Weights of a small mixture-of-experts language model, trained from scratch on English Wikipedia: 8 layers.
Below are experts of layer 3 (counted from 0) of a mixture-of-experts language model. Rows are named router (the router's row for the expert), gate (a neuron's input weights, with its number), up (a neuron's input weights, with its number), down (a neuron's output weights, with its number) and show model dimensions 0-255. Each number is 128 + 32 x the weight over its row's rms, rounded and kept within 0 to 255.
After each expert's rows: a language model's description of what the expert responds to; "gets" lists some tokens that make up at least twice as much of what it gets as of all text. This comes from a sample of Wikipedia text that the model never trained on. Tokens count by the router's weight.

# expert 13
router [163 100  84 136 146 157 161 146 125 147 121 140 182  93 145 144 150 196 125 149 129 158 101 185 133 149 169 178 146  90 141 161 149 145 132  88 111  88 118 112  88 111 151 113 182 140 153 114  92 121 154 137 141 139 117 106 120 111 152 180 161  59 161 127 195 130 145 151 125 130 161 118 155 151  84 214 117  95 107  62 170 134 178 115  63 103 127 135 140 124 180 146 151 174 127 144 176  68 109  92 153  72 115 152 109 114  59 159 176 161 115 141 145 136 172 167 135 110 104 161 161 100 108 136 129 117 123 147 129 160 126  70 129  97 124 115 189 103  70 140 138 110  90 140  94  93  92 167 105 122 117 135 147 176 144 158 165 110 134 144 120 120 109  89  92 183 123 123 120 135  65 166  81 108 117 122  92  82 110 119 176 161 127 152 129 133 182  97 184 150 110 146 105  89 141  97 102  99  80 140 127  99 144  83 170 119  97 130  81 147 141 136 115 119 100 164 125  93  83 190 142  78 138  93  76 172  76 143 126 116 156 113 122 183 135 201 205 114 151 137 176  52 105 160 204  79 180 168 131 112 138 120  68 124 152 131]
gate0 [147 148 132 144 136 147 182 144 172 116 148 134 167 112 102 184 141 140 167 128 140 101 114 125 131 144  99 136  76 106  93 107 156 144 117 109 106 111  81  86 111 126 161 121 126 141 137 127 143  39  54 175 123  93 122 179 140 160 175 129 128 125 182 109 152 150 192  79  64  93 155  94 126 150  74 157 148  49 172  72 189  81 120 136  94 134 124 139 111 189 105 161 109  70  86 152  98 109 153 140 103 132 142  87 152 123  91 152  64 171 153 107 150 101 186 126 174 162 146 113 157 133 142 121 163  67 110 131 116 154 120 154 182  93 160 147 135  98 144 131  67 158 157 184 122 118 176  70 167 132 209  99  98 135  87 152 133 172  48 142 219 126 163 135 142 155 152 127 125 115 160 137 133 149 119 173 179 124 118 137  85 173 144 149 133 160 157  81 105 118 159  76  95 100 104 141 138 118 140 100  90 127 166 108  87 161 190 138 145 124 100 141  85  97 157 104 115  98 123 148 116 115 166 146 115  77 111  86 113 132 144 121 165  80 120 130 129 195 141 127  70 121 128 131 113 105 198 203 106 120 112 148 130 116 100 134]
up0 [194 146 165 148  78 133  60 125  97 156  81 127  78 159 112  96 147  87 104 156 168  90 132 115 129 128 153 129 149 134 169 152 174 126 165  43 102 158 143 125 126 147 188 117 141 154 149 151 120 109 107 170 120 144 185 157 124 156 136  88 140 175 126 131 133 101  99 120  88 131 123 142 141 131  77 146 110  84 110 114 156 156 168 179 131 140 103 105 149 126  93  70  88 188 131 125 114 126  98 113 159 169 147 171 133 115 151  91 114 147 158 105 112 169 105 104 166 128 136 132 148 159 102 152 169 127  65 147 141 153 128 106 121 169 135  92 186 108 165 156 164 119 152 114 101 213 106 127 110 127 119 101 139  86 105  91 121  72 181  88  89 120 153 137 115 160 111 155 149  94 116  59 174 203  65 106  86  64 183 146 165 126 164  98 117 154  98  46 123 145 102  76 133 152 126 108 154 142 116  95 101  89 103 172 196  56 115  93 104 133 119 159 129 149 103 166 125 133 131 134 157 109 119 161  89 127 111 145 130 149 147 116 144 121 126 107  83 121 131 145 124 145 121  45 105 163 214 196 115 173  98  50 139 164 124  60]
down0 [145 134  89 168 181 170 155 123 114 138 119  65  87 168 123 187 176 145  90 153 159 106 118 107 122 209  81 149 131 178 121 159 181 157 132 119 166 141 149 149 116 147 103 136 135 175  94 137 162 137 156  39 129 147 125 109 129 140 173 165 113  93 189 119  83  97 139 112  65 128 166 156 173 143  99 117 180 151  89  87 108 140 177 122 110 151 140 109 160 119 124 114 163  93 154 132 138 110 177 134  87  76 171  88 136 142  50 113 161 148 185 134 114 115 174 129 166 160 157 113 109 145  60 119 175  88 146  92 140 114 150 157 146  92 120 145 188 139  93 131 130 131  60 190  84 133 129 154 175 121 134 107 136  85 155 105 128 207  85 118 118 136 185  78 135 136  79 119 105 141  94  89 144  72 117 146 160 180 136 132 131  94  99 151 167 108 166  46 183 122 154 128  87 115  71 150 142 121  95 153 144 112 230 162 184 156 147  89 121 138 159 141 134 111 171 122 117  83 128 124 106 123 103 109 156 125 123 110 154 111 158  74  80 119 120 158 139 136 153 163 117 115 101 134 208  95 122 152 100 119  88 113 129 127 115 119]
Description: Single digits, spaces and line breaks in numeric table cells, scores, times and dates, such as 1, 2, 3–0, 120.7.
gets: "1", "2", " ", "\n", "3", "5"

# expert 9
router [155  70  74 145 151 144 150  27 191  52 128 154 122  30  68 152 179 132 122  81 139  93 111  98 121 147 103 135 116  97 159 103 103 133 139  80 128 130 159 120 138 135 129 114 135 125  92  69 147 165 115 186 181 172 198 140 121 154 148 186 110 133 105 158 170 120 163 116 144 129 171 118 120 167 197  64  99 141 154  65 175 106 143 157 119 105 115 136 179 133  98 128 128 135 162 121 151 181 104 117  93 186 159 102 109 150  89 144 137 146 107 162 132 147 127 113 128 157 117 153 133 144 110 112 151 147 156 124 114 129 143 179 104 125 139 187  91 142 115 204 110 122 158 151 117 149 127 136 106 161 127 130 114 129 162 156 139  51  89 188 125 149 115 113 134 143  81 138 142 175  75 127  92 184 128 144  48 103  80 130 177 180  32 144 100  85 129  96 121 136 132 184 195 100 103 154 123 105 152 129 119 158 119  82 121 132 111  96 150 106  76 125 127 155  66 134 122 168 171 127  51 129 127 107 122 134 127 130 107 176 106 100 128 131 163  93 113 125 105 133 126  86 134 199 144 147  86 127 134 109 122 155 108 167 151 135]
gate0 [ 92 150 129 101 169 123 106 108 116 132  99 123 134 150 141 134 131  78 186 147 136  98 104 133  66 116 203 169 141 153  84 192 127 127 106 177 119 167 118 125  85  63 159 124  37 120 133 107 145 154  49 141 100  95 106 143 127 147 124  59  97 154 170 118 138 100 142 153 115 107 139 125 141 158 136 161 108  87 195 136 128  98  69 108 157 109 176 115 113 122 127 100 153 133 142 177 117 128 148  95 112 135 106 146 125 189 102  77  87 106 138  95 127 126  72  61 167  87 142 108 132 106 132 153 171  75 153  62 112 131 102 118 125 171 115 121 154 124 152 145 133 106 187 134 108 167 138 105 147 159 144 108 153  59 136 105  58 132 126 115 116 125 153 135 109 122 144 165  68 111 199 132 190  86 169 133 160 166 116 145 102 122 138 187 145 142 168 132 178  29 117 143 132 103 134 116 166 127 132  94 114 128  77 102  59 156 131 138 157  99  83 108  81 174 111 126 134  90 123 111 106 120 102 181 130 156 146  52 120 154  69 163 121 161 118 132 129 109 114  98 145 200 104 139 178 167 151  99 124 149 176  72 120  93  75 161]
up0 [170 166 150 108 114 118 138 172 118 113 155  90  99 132 129  74 125  58 110 211 133 148 150 153 139 144 133 164 156 165 136 131 139 101 101 127 148 123  29 151 152 126 108 179 147 176  25  85  91 141 135  96 121 110 100 134 145  97  59 130 174 174 128 145  92 141  92 121 133 100 101 111 115  45 119 107 150 130 161 183  92 164  97  94  96 147  95 148 111 127 133 166  31  85 134 134  97 176 146 196 125 186 125 104 135 141  85 121 137  73 129 144 160 115 157 200 112 127 145 161 102 174 158 116  71 131 105 115 171 163 184 103  94 129 141 134 153 178  91  98 127 139  91 139 140 161 179 134 109  95 141 195 135 141 121 152 149 144 101 140  57  75 104 150 162 138 143  91 142 165 149 215 133 137 111 113 164 132 150  93  71 146 126  88 162  90  83 156 177 144 142 123 139 129 196 105 100 115 155 156 137 108 193 173 185 122 122 131 121 126 134 193 100  95 102 139 115 116 113 130 170 119 100 132 101 144  76 131 148 158  94 112 101 102 136 111 140 151 137 126 141 100 122 146  61 137 167 120 144 145 171 101 141 142 135 147]
down0 [128 129 145 175 135  83 124 126  61 122 129  98 110  79 148 125 149 106 119  92 123 152 164 154 112 128 112 177 141  70 174 119 145 153 143 129 123 138  96 185 125 110 113 136  70 127 141 137 100 148  82 164 200 185 106 147 126  89 113 126 149 135 127  91 131 147 145  46  98 119 116 120 156  93 141  92 104 152 159 129 118 127 129 121  85 130 123 104 112 152 135 133 180 138  99 201 119 158 101 149 122 141  77 149 149  76 114  87 117  97 159 127 163 138 140  83  74  68 204 140 156 162 144  78  70 170 155 125  91 115 121 160 136 132 122 122 114 121 107 148 107 168 168 154 118 103 217  91  77 153 119 149 165 130 143 118  66  96 116 120  64 198 104 159 180 195  42 105  93 119 138 186 163 199  64  76 146 114 163 103 101 158 103 185 116 147 119 151 177 109 110 166 139 179  90 132 114 155 138 166 145 137 122 155 111  79 148 108 129 132 114 135 150 117 106 123  74 154 122 173  85  91  91 151 120 113 127 145  75 114  92 111 192 109 150 121 105 177 154 141  85 120 125 116 148 119 140 162 213 123 117  59  81 158 118 109]
Description: Digits inside numbers in tables and statistics, especially zeros, such as 42%, 16,000, 1077273, plus the piece f in compounds such as Bare-f-oot.
gets: "0", "3", "4", "5", "2", "6"

# expert 10
router [ 91 123 180 164 142 129 111 144 110 164 137 158 158 100 142 149 134 133 153 127  84  79 121 107 139 152 168 120 145 170  97 128 144 146 137 141 131 162  98 155 169 167 184  97  70 173 130  95 101 113  66 142 136 164 151 109  70 145 108 121 134  94 144 132 115 117 131  90  98 139  80 179 191  53 152 125 141 192 152 139 163  78 193 130  73 126 130 154 120 182 191 153 175 100 108 177  89  60  57 139 137 119  90 187 125 106 115 148 167 162 124  98  90 190 155 140 131 165 134 181 117 117 119  94 142 130 142 143 139 127 160 112 135  82 114  93  32 121  99 175 179 198 138 146 129 170  93 179 125 138  94 128 148 147  89 118 127 108 205 107 100 115 115 118  96  69 141 131 160 123 112 171  91 142 122 173 188 146  84 118  98 128 136  69 133 112 101 122 134 124 107 122  90 152  81  85 108 101 168  89  91 128 116 163  95  77 117 118 163 157 118 119 114 152 183 152 166 181 140 164  79 118 139 109 123  80 117 175 182 110  73 130 152 124 112 148 127 135 108 109 116 148 106 110  91 140 156 152  69 145 100 108 194 128  73 152]
gate0 [ 66 120  99 172 187 205 158 144 160 137 162 138 151 131 152  72 135 147 103 122 199 162 179 175 133 167 138  84 157 127  94  66 113 161 123 106  69 159  95 131 101 171 160  79 125 116 114 105 144 150 134 117 141 103 118 107 153 117  76 133 112 124 114 152  98 173 131  93  98 158 173 131  88  81  91 148 154  99  87 155 130  57 112 161 139 135 184 120 114 122 131  89 145 111 156 145 112 129 166 160 124  85 125 136 138 187  76 154  86  79 114 173 144 123 118 143  97 139 198 156 104 160 127 155 114 172 217 135 139 121 114 119  94 125 189 114 143 171  89 130  92 152 106 171 129 199 117 135 190 114 116 150 116 120 118 140 137 125 151 106 100 144 160 147 158 123 154 190 158 109 172 149  89 168  90 173 145 121 160 163  61 188 126 126  82 125 138 171 125 115 116 125 139 117 167 113 154 138 143  97 121  89  85 124  89 187 114 132 137 106 153 128 140  78 172 113 127 113 170 142 148 107 113 161 118 146 117  73 134 128 159 121  47 152 122 135 121  96 117 128 176 100 125 131  56  67  95  77  99  44 139 204 181 128  95 152]
up0 [153  91 139 185 129 128 132 141 107 131 131 148 133 145 158  81 136 143  76 151 164 113 129  84 108  94 132 177 179 110  94 102 119  83 183 101 123 161 153 109 126 141 134 177 119  90 188 164 100 145  67 109  86  62 150 149 143 104 199 191 135 101 135 126 134  88 124 105  84 172 148  91 113 108 109 178 172 132 132  52 171 159 131 150 144 135 156 138  71 109 204 128 123  95 113 196 112  98 157 104 128 137 141 115 109 186  63 122 148 139 132 159 144 164 131 140 107 112 116  99 128 146  99  73 101  98 103 178  91 120 122 174  51 132 111 147 138 100 132 114 141 135 158 124 117 126 148 117 102 167 124 158 126 108  67 106 168 150 157 134 199 115 121 137 168 163 100  85 129 146 125 163  44 109 162 110  75 114 147 120 188 131 132 134 109 191 172 128 117 108 118 153 122 116 121 107 206  89 150  72 160 163 114 130 109 125  57 150 164 167 115 136  88 173 108  86  90 105 147  93  76 145  89  95 116 134 124  77  87 142 111 137  70 123 117 165  69 140 145 142 178 166  97 110 140 143 113  84 157  97 182  73 155 140  87 182]
down0 [142 138 136  86  99 120 147 154 100  97 112 194 154 145 168 130 123 127 105 137  91 115 150 106  85 104 111 143 183  96 146  97 149 156 135 148 134 179 136 134 145  93  83 153 121 151 127 130 207 141  91 111  74 147 110 129 155  81 115 144 131 134 169 102 144 119 149 150 113 156 176 203 154 143  69 148  84 123 134  97 116 211 154 134 124 145 142  97 145 128 166 154  94 139 160 143  84  97 141 167 109 141 126 104 141 162 121 139 137  63 101 125 117 183 126  98  78 128 115 116 139 133  52 133  79 169 161  75  77 181  89 142 163 159 142 165 151 161 131 131  77 138 108 148 133 123 216  77 145 203  89 155 101 152 114 123  93 199 117  84  90 110 121 141 141  70 151 146 162 182 152 143 121 126 117 139 128 140 149 117  96 163 113 138 104 142 102  39 157 150 122 106 139 153 132 106 147 172 117 223  41 168 132 116  42 118 151 138 161 159 159  80 146 199  98 189 113 162 154 146 145 142 141 128 121 104  98 141 178 142 122 153 161 160 169 127  80 133 148 144 103 179 195 108 115 101 122 158 113 154 134 181 133 161 156 122]
Description: The word of in place or institution names (Register of, Region of), month names, New, and pieces of coordinates like N and /.
gets: " of", " in", " Mar", " In", " New", " Ind"

# expert 23
router [136 164  69 186  69 161 106 119 118  65 171  96  95 143  55  94  89 148  69  87 176 132  89 154 136 117 146 134 146 135  49  86  75 108 116 155 135 161 137 176 127 125 132 116 158 114 150 182 106 136  86 142 131  86 117 155 140 115 129 138 101 176  92 162  72 139 167 129 121 160 198 154  62 130 141 128  82  92 132 112  68 147 167  58 126 112 149 129  92 147  63 113 104 155 129  93 111 142 124 140 105 106 107  70 142 168  93 142 130 127  96 146 125 139 129 135 100 137 137 174 108 133 117 120 144 110 145 126 186 121  96 103  99 154 122 155 139 147 120 150 122 127 136 115  79 208 168 120 135  78 183  68 140 153  69 163 153 116 150  89 115 122 125 103 140 140  81 134  85 115 199  78  92 186 141  63  94 170 136 174 170 153 153 162 193 146 120 151 153 118 154 134 146 157 193 134 152 129 146 132 111 139  87 100 150 115  90 100 133 107 132 151 156 120 128 119  54 131 123 127 126 100 113  79 104  71 164 137 126 203  92  87 104 148 122  86 105 119 137 105  94 182 158 196 136 101 143 145  92 105  93 198 135 140 142 174]
gate0 [125 104 110 121 111 133  91  92 166 103 144 112 123 167 108 159 105 135  56 135 107  99 181 157  72 125 124 159  95 187 141 118 101  98 169 142 100 121 134 169  89 142  74 150 174  65 133 119  98 124 174  78  95 122 171 117 116  95 139 140 203  97 158 143 135 180 111 124 142 163  98 145 176 134  75 170 155 173 154 148  95 125 127 108 145  90 106 159 130  99 127  95 148 134  87 151  96  80 136 130 133 126 119 114 171 171  83 156 183  82 121  97 132 154 190 154  88 174  66 131 130 114 172 138  96 160 135 131 100 104 100  92  77 178 129 169 102 167  83 154 164 229 124 147 141 155 146 120 168 126 145 127 178 106 139 144 137  84 149 104 117 115 156 118 173  82 128  92 117 166 120 157 102 132 111 128 205  99 120 105 115 174 127 173 123 156 136 152 158 205 175 154  87  66 113  78 176  79 162 162 138 107 127 159  78 162 156 116 101 115 128 161  67 141 131 139 105 168 131  89 177 137 147 104 156 112 119  78 166 114  81 111 101 128 126 111 143 115 170 102 114 164 106 122 110 156  67 107 153  86 119  62 162 172 203 130]
up0 [145 130 149 125 104 181  85 124 127 150 106 104 128 114 147 123 152 175 111 132 116 179  41 116 151 162 173 115 115 168  81  82 115 197 134 192 105 155  77 121 109 132 126 110 105 119 202 100  85 153 156 174 172 156  89 100 199  93 167  86 165 118 152 145 107 173  68 155 155 146 117 146  91 112 165 157 126 182  97 145  90 128 182 152 143 125 121 119  88 161 143 141 129 103 116 107 191 151 150 111 105 133  80 208 102 107 158 132 133 104 121 104 100 115 148  77 203 185 114 134 104 137 149  74 114  61 142  95 132  80  83  80 161 132  55 132 109 108 161 168  88 139 131 118 122 129  98 142 141  93 115  97 150 118 180 121 122 153 123 126 144 150 134 153 147 156 130 123 167 145 115 105 141 157  70 107  84 130 165 105 134 112 181 129  94 134 138 151 150 106 149 160 146 111 124  79 107 102 166 136  96  13 132 103 131 132 148 136 200 130 140  95 153 139 114 193 126  81 142 174 109  84 141 160  79 114 131 223 114 119 108 129 136 150  90  71 137 118 145 148 160 104  72 133 105 136  93 136  97 134 153  88 114  91 145  71]
down0 [174 134 130 175 105 153  71 118 178  92 137 133 100 194 106 182 131 100  90 114  35 177 164 115  78  87 128 153 102 134 130 163 115 139 128 141 140 173 178 100 141 140  90 103  84 151 111 100 123 142 101 117  73 123 155 153 128 106 170 196  87  90 161 111 131 125 183 118 128 116 159 123 161 147 149  73 100 138  77 132  99  97 162  81 137 140  99 137 129  91  43  97 107 101 145 149 107 122  95 116  67 127 127 113  82  82 117 149 175 147 114  87 121 162 114  76  74 175 107  67  75 128 111  82 214 124 158 128  91 165  78  82 177 121 136 153 146 162 174 130 169 101 116 160 109 134 109 101  95  97 136 140 137 136 119 108 129  96 145 126 201 158  57  79  74 108 147 121 118 143 102 138 135 122 100 139 158 134  96 157 126 161 186 140 145 120  97 110 102 122 135 168  85 135  52 159 108 101 137  74 131 101  92 109 120 140 111 108  45  95 119 134  96 145 130 162 145 156 123 167 166 119 166 126 170 123 126 122 142 105 111 152 113 173 156 100  85 157 163 136 110 150 156 160 188 110 154  78 102  60 142 169 150 177 150 150]
Description: Final suffixes and whole common nouns in prose, like represent-ative, main-ly, subscrib-ers, frequ-ency, film, University, States.
gets: "er", "ion", "ly", "ation", "ity", "ies"

# expert 6
router [112 176 154 168  82 163 108 156 137  72 115 107 136  84  98 106 139  42  88  81 124 130 147 148 165 116  87 123 145 160 116  91 152  80 117 179  70  91 155 184 142 192 143 160 166 108 136 158 121 118 174  38 123 157  72 105 117  87 162 162 158 123 123 173 178 178 107 129 112 144  88  97 107 107 119  79 145  98  94 190 136 144  73 114 128 147 106 113 147 145 126 146  73 130 108 109  85 146 137 134 158 114  71 175 126 141 125 140  72  99 127 179  98 195 144 120 157 129 152  97 158 122 108 149 150 136 153 122 137 146 152 109  78 143 135 109 140 115  71 141 126  98 112 144 194  92 135  99 102 138 116 135 131 116 156 166  87 123 100 137 115 106 122  88 126  96 114 181 152 103 173 172 158 124  70 169 149 109  92 149 119 106 185  73 153 176  88 179 139 134  91 119  82  82 158  67  82 151 192  92 132  92 164 103  46 159  85 152  92 101 139 121 151 156 157 165 105 116 138 127 170 105  90 148  90 153 106 122 129 118 143 113 186  78 156  93 106 147 164 132 172 151 113  63  79 145 125 120 159  99 139 142  82 114 154 175]
gate0 [138 146  60 148 112 101 129  93 187 184  97 183 101 166 151 112 102 182 136 162 180  88 178 133 159 131 114  96  98 109  31 164 140 146 162 160 107 196 189 168 107 101  59 108 139 121 127 159 176  78 133 205 123 125  83 145 200  95 121 100 162  84 157 138 161 170 139 132 126 146 111 131  81 121 191 137  97  73  88 139  93  87 105 160 155 124 117 111 119  78  98 101 130 111  94 142 113 170 135 165 152 144 145 119 135  99  68 159  88  81 108 154 159 143 150 129 154 144 102 128 121  94 114 146 152 129 182  99 138 108 100 127 164 193 106  46 152 111 119 180 148 113  97 124 160 107 106 152 137 115 116 117 132 151 144 100  81 146 118 157  84  76 129 141 130 132 110 124 134 138 125 164 158 128 156  91 140  92 150 144 123 118 152 102 192 123 142 139 104 127 134 159 120 157 178 124 171  88 169  99 106  92 154 164  82 140 115 166  95  98 143 141 101  98 127  98 126 139  78 124 150  71 124 139  92 133 134 112 178  91  80 126 101  94 147  98  64  92  92 155 139 104 173 208 106 115 119  83  43  95 162 151 143 113  93  81]
up0 [103 142  85 142 131  91 121 137 116 145 143 139 121 112 108 161  98 150  69  98 136 165 122 105 119  67 141  91  96  63 125  88 137 124 116 109  89 133 196 144  74 188 147 181  70 190 125 118  93 113 167 161 155 133  96 158  86  57  68 188 147 111  82  92 123  73  90 176 105 110 171 122 207 192 141  93 133 117 108 162 135  89 113 113 161 116 181 139  87 102 110 147 132 155 100 179  98 158 102 105 152 108 188  91  81  75 108 105 114 119  51 147 175  86 147 173  95 104 134 210 104 118 103 147  83 159 146 139  84  87 153 104 146 118  96 126 135  74  67 107 123 134 133 132 179 134 111  99 129 126 126 128 140 102 115 137 117 193 159  96 108 135  77 146 140  87 117 100 135 140 142 150 146  84 120  60  90 121 161 154 146 127 107 113 180 132 142 117 136 109 145 126 135 195 107 117 117 160 108 114  89 148  76 158 146 138 140 130 158 136 111  79 120 154 100 131 118 138 165 161 200 114 104 145 122 140 149 170 133 243 155 119 125  74 116 177 146 136 121 172 128 123 149 120 103 108 158 163 161 177 107 126 150 142 171  95]
down0 [156 134 127  79 140 106  83 112 152 117 136 110  74 126  69  68 172  97 140 144 126 127 139 140 167 104 143 174 145 124 187  94 164  97 108 117 133 102 134 105 116 114  85 216 132  37  39 127 114  44 213  70 139 140 162 136  98 116 138 117 137  47 155 122 167  93 142 173 150 136 123 111 178  92 136 133 113 144 114 145 118  96  88 101 177 174  52 189 135  93 165 100 139 141 149 106 144  99 143 104 141 105 132 129 150 150  93 168  96 144 158 148 109  98 197 189 109 100 110 154 136 101  98 119 103 162 167  89  97 130 124 125 118 145 132 118 104 135  80  86 181 180  90 149 113 101 133 138 127 108 119 188 157 111  72 172 120 136 117 145 149  61 127 161 125 116 148 119 110 102  65 146 166  76 111 139  99 155 140 113  95  73 121  78 178  96 114 164 146 175 161 114 118 156  77 152  97 158 150 127 123 146  92 165 160 133 150 136 125  98 139 169 146 146 105 156 179 167 103 131 172 151 176 164  79 123  87 117 156 109 167 166 117 101 100 112 138 144 171 132 183 121 113  70 134 127 114 118 121 114 195 137 161 143  90 110]
Description: Full stops ending sentences, often before a line break or The/He, such as fraternities., Duty., plus word pieces such as ar-re-ars.
gets: ".", "re", "o", ").", "ur", "un"

# expert 21
router [117 123  24 184 123 142  92  68 255  66 168  64 117 119 124 184 118 110  94 124 146  66  91  80 123 155 155 120 138 200 154 126  72 142 124  95 138 166 149 100 140 122 153 132 144 117 123  96 215 161 149  69 123 182  99 120 171 102  98 187 127 119 144 173 118 131 124 151 137 197 142  95 164 119 161 125 174 120 150 137 145 162 110 109 191 142  52  84 108 133 121 111 111 175 152 112 105 117 151 118 133 170 109 141 121 135 205 153  88  97 138 145 107 160 133 128 168  86 160 126  58  72 107 138  92 126 104 137 130  56 138 119  93 139 137  98 130 172 141 154 146 125 161 148 143 189 123 179 133  82 165 102 139 131 146 156  95 132 171 149 106 126 131 127 110  98  96 126  98 187 102 135 100 120 131 136 130 101 170  51 141 220 154 110 126 126 159 163  95 101 117 118 153 116  65 116 167  73 164 148 105 130 141 140  83 108 120 138 135 149 127 159 172 171 130 128  92 160 152 152 103  95 100 127 152 156 127 120 111 156 154 109 149  77 177  99  99 111 134 124  92 146 143 119 114 132 109 129 161 117 156  98 135 101 144 110]
gate0 [106 103 120 152  60 148 165  94 139 163 112 201 167 123 124 162 148 107 126  51 116 136  88  83  96 118 164 164 119 101  88  98 108 194  86 145 142 142 134 128 127 169 163  77  70 115 116 108 137 130 132 184 150 122  90 181  70 113  59 114  59 169 152 146 108 130 112  84 145 112  67 100 101 129 206 167 140 114 209 137 135 132  81 174  98 118 112 112 153 159 136  99 159 152 125 146 117 105 137 156 138  94  99 111 158 107 135 126  73 122 122 126 109 114 101 122  99  69 205 105 101 117 170 119 193  98  94 135 132 100 129 160 138 122 151 112 138 153 204 168  73 113 121 153  38 127 173 103 164 148  64 193 122 140 105  72  88 139 165 130 119 131 151 164  99 116 164 111 158 121 121 119 153 152 105 163 118 107  96  96 141 153  54 143  99 101 136  93 208  98 102 118 120 181 133 130  90  95 106 143  85 138 131 113 161 149 138 170 167  62  99 129 130 119 139 135 103 141 149 107 118 149 108 120 177  87 125 151 161  92 184 144 118 167 116 203 110 121 130  99 134 151 103  97 142 155 131 181 108  99 114 108 142 145 174 108]
up0 [ 90 119  96 114 176 114  99 135 105 134 148  61  61  89  93 167 107 105 178 175 100  89 121 142 138 153 141 132 109 110 121  93 110 172  91  90 114  95 182 132 116 117 144 186 202 172 151 131  46 168 152  64  98 104  85 114 113  99 121 135 139 212 125 119  78 129 145 139 173  83 141 143 109 168 165 123 149  89 145  94  95 158 156 144 175 115 187  93  85 165  86 103 163 163 126 115 158 122 129 135  97 173 152 143  87 152 142 103  83 133 181 162 160  98 100 150 156 130  84 117 115 119 132 141 100 157 134 102 120 132 154  77 147 115 135  97 156  90  86  92 123 105 101  82 170 118 105 100  89  94  80  21 142 147 160 176  62 147 172  94 134  83  94 154 108 137 125 172 135 117 132  82  94 126 103  86 157  83 126 106 158 121 145 136 138 173 211 152 123 127 190 116 136 115 152 101 134 146 151 141 103  97  68  94  98 121 130 131  86  89 152 135  94 183 103 121 121 154 167  87 143 115 117 106  85 140 153  89 124 105 206 137 157 151  99 111 119 173 102 134 153  92 128 121  50 153 125  98 115  95  98 110 109 137 115 175]
down0 [161 142 155 111 187 152 119 150  60 152 133 138 182 205 113 118 115 116 175 108 144  91 146 120 202 165 120 107 113 158 118  98 113 115 180 110 121 144 138 175 151 133 130 144 180 169  71  90  73 101 117 102 197 116 112 134 161 110 120  96  83  92 126 143 119 144 128 119 135 123 205 122 148 153  82 130 122 151  85 162  71 118 145 103 106 152 135 169 101 130  92 145 123 151 130  98 203 120 112 119 164 123 214 157 150 121 124 155 103 145  72 156 120 135 163 113 143 129  77 115 135 165  93 143 134 132 119 147  94  90 159 117 118  97 102  81 113 140 106 134  83 154 104  77  69 208  91 163 198 163 123 119  50  62 152 144 119 106 127 100 149 140 215 138 137 156 113 157 104 163 137 152 112 173  92 126 102 146 142 141 179 119 160  57 168 108 149  95 101 162 207 135 170 110 145 125 118 156 176 168 155 154 146  99  62 124 115 186 113 125 107 166 122 116 103 107 193 116 155 122 118 108 136  64  83 141 142 150 103 171  86  90 144 178 179 118 118 107 119 159 137 195  92 145  95 109 112 118 113 105 142  91 152 130 111 121]
Description: Digits inside years, dates and coordinates, such as 19-8-1, 177-7, 201-4, the early 1-760s, 58.5233.
gets: "1", "2", "9", "8", "0", "7"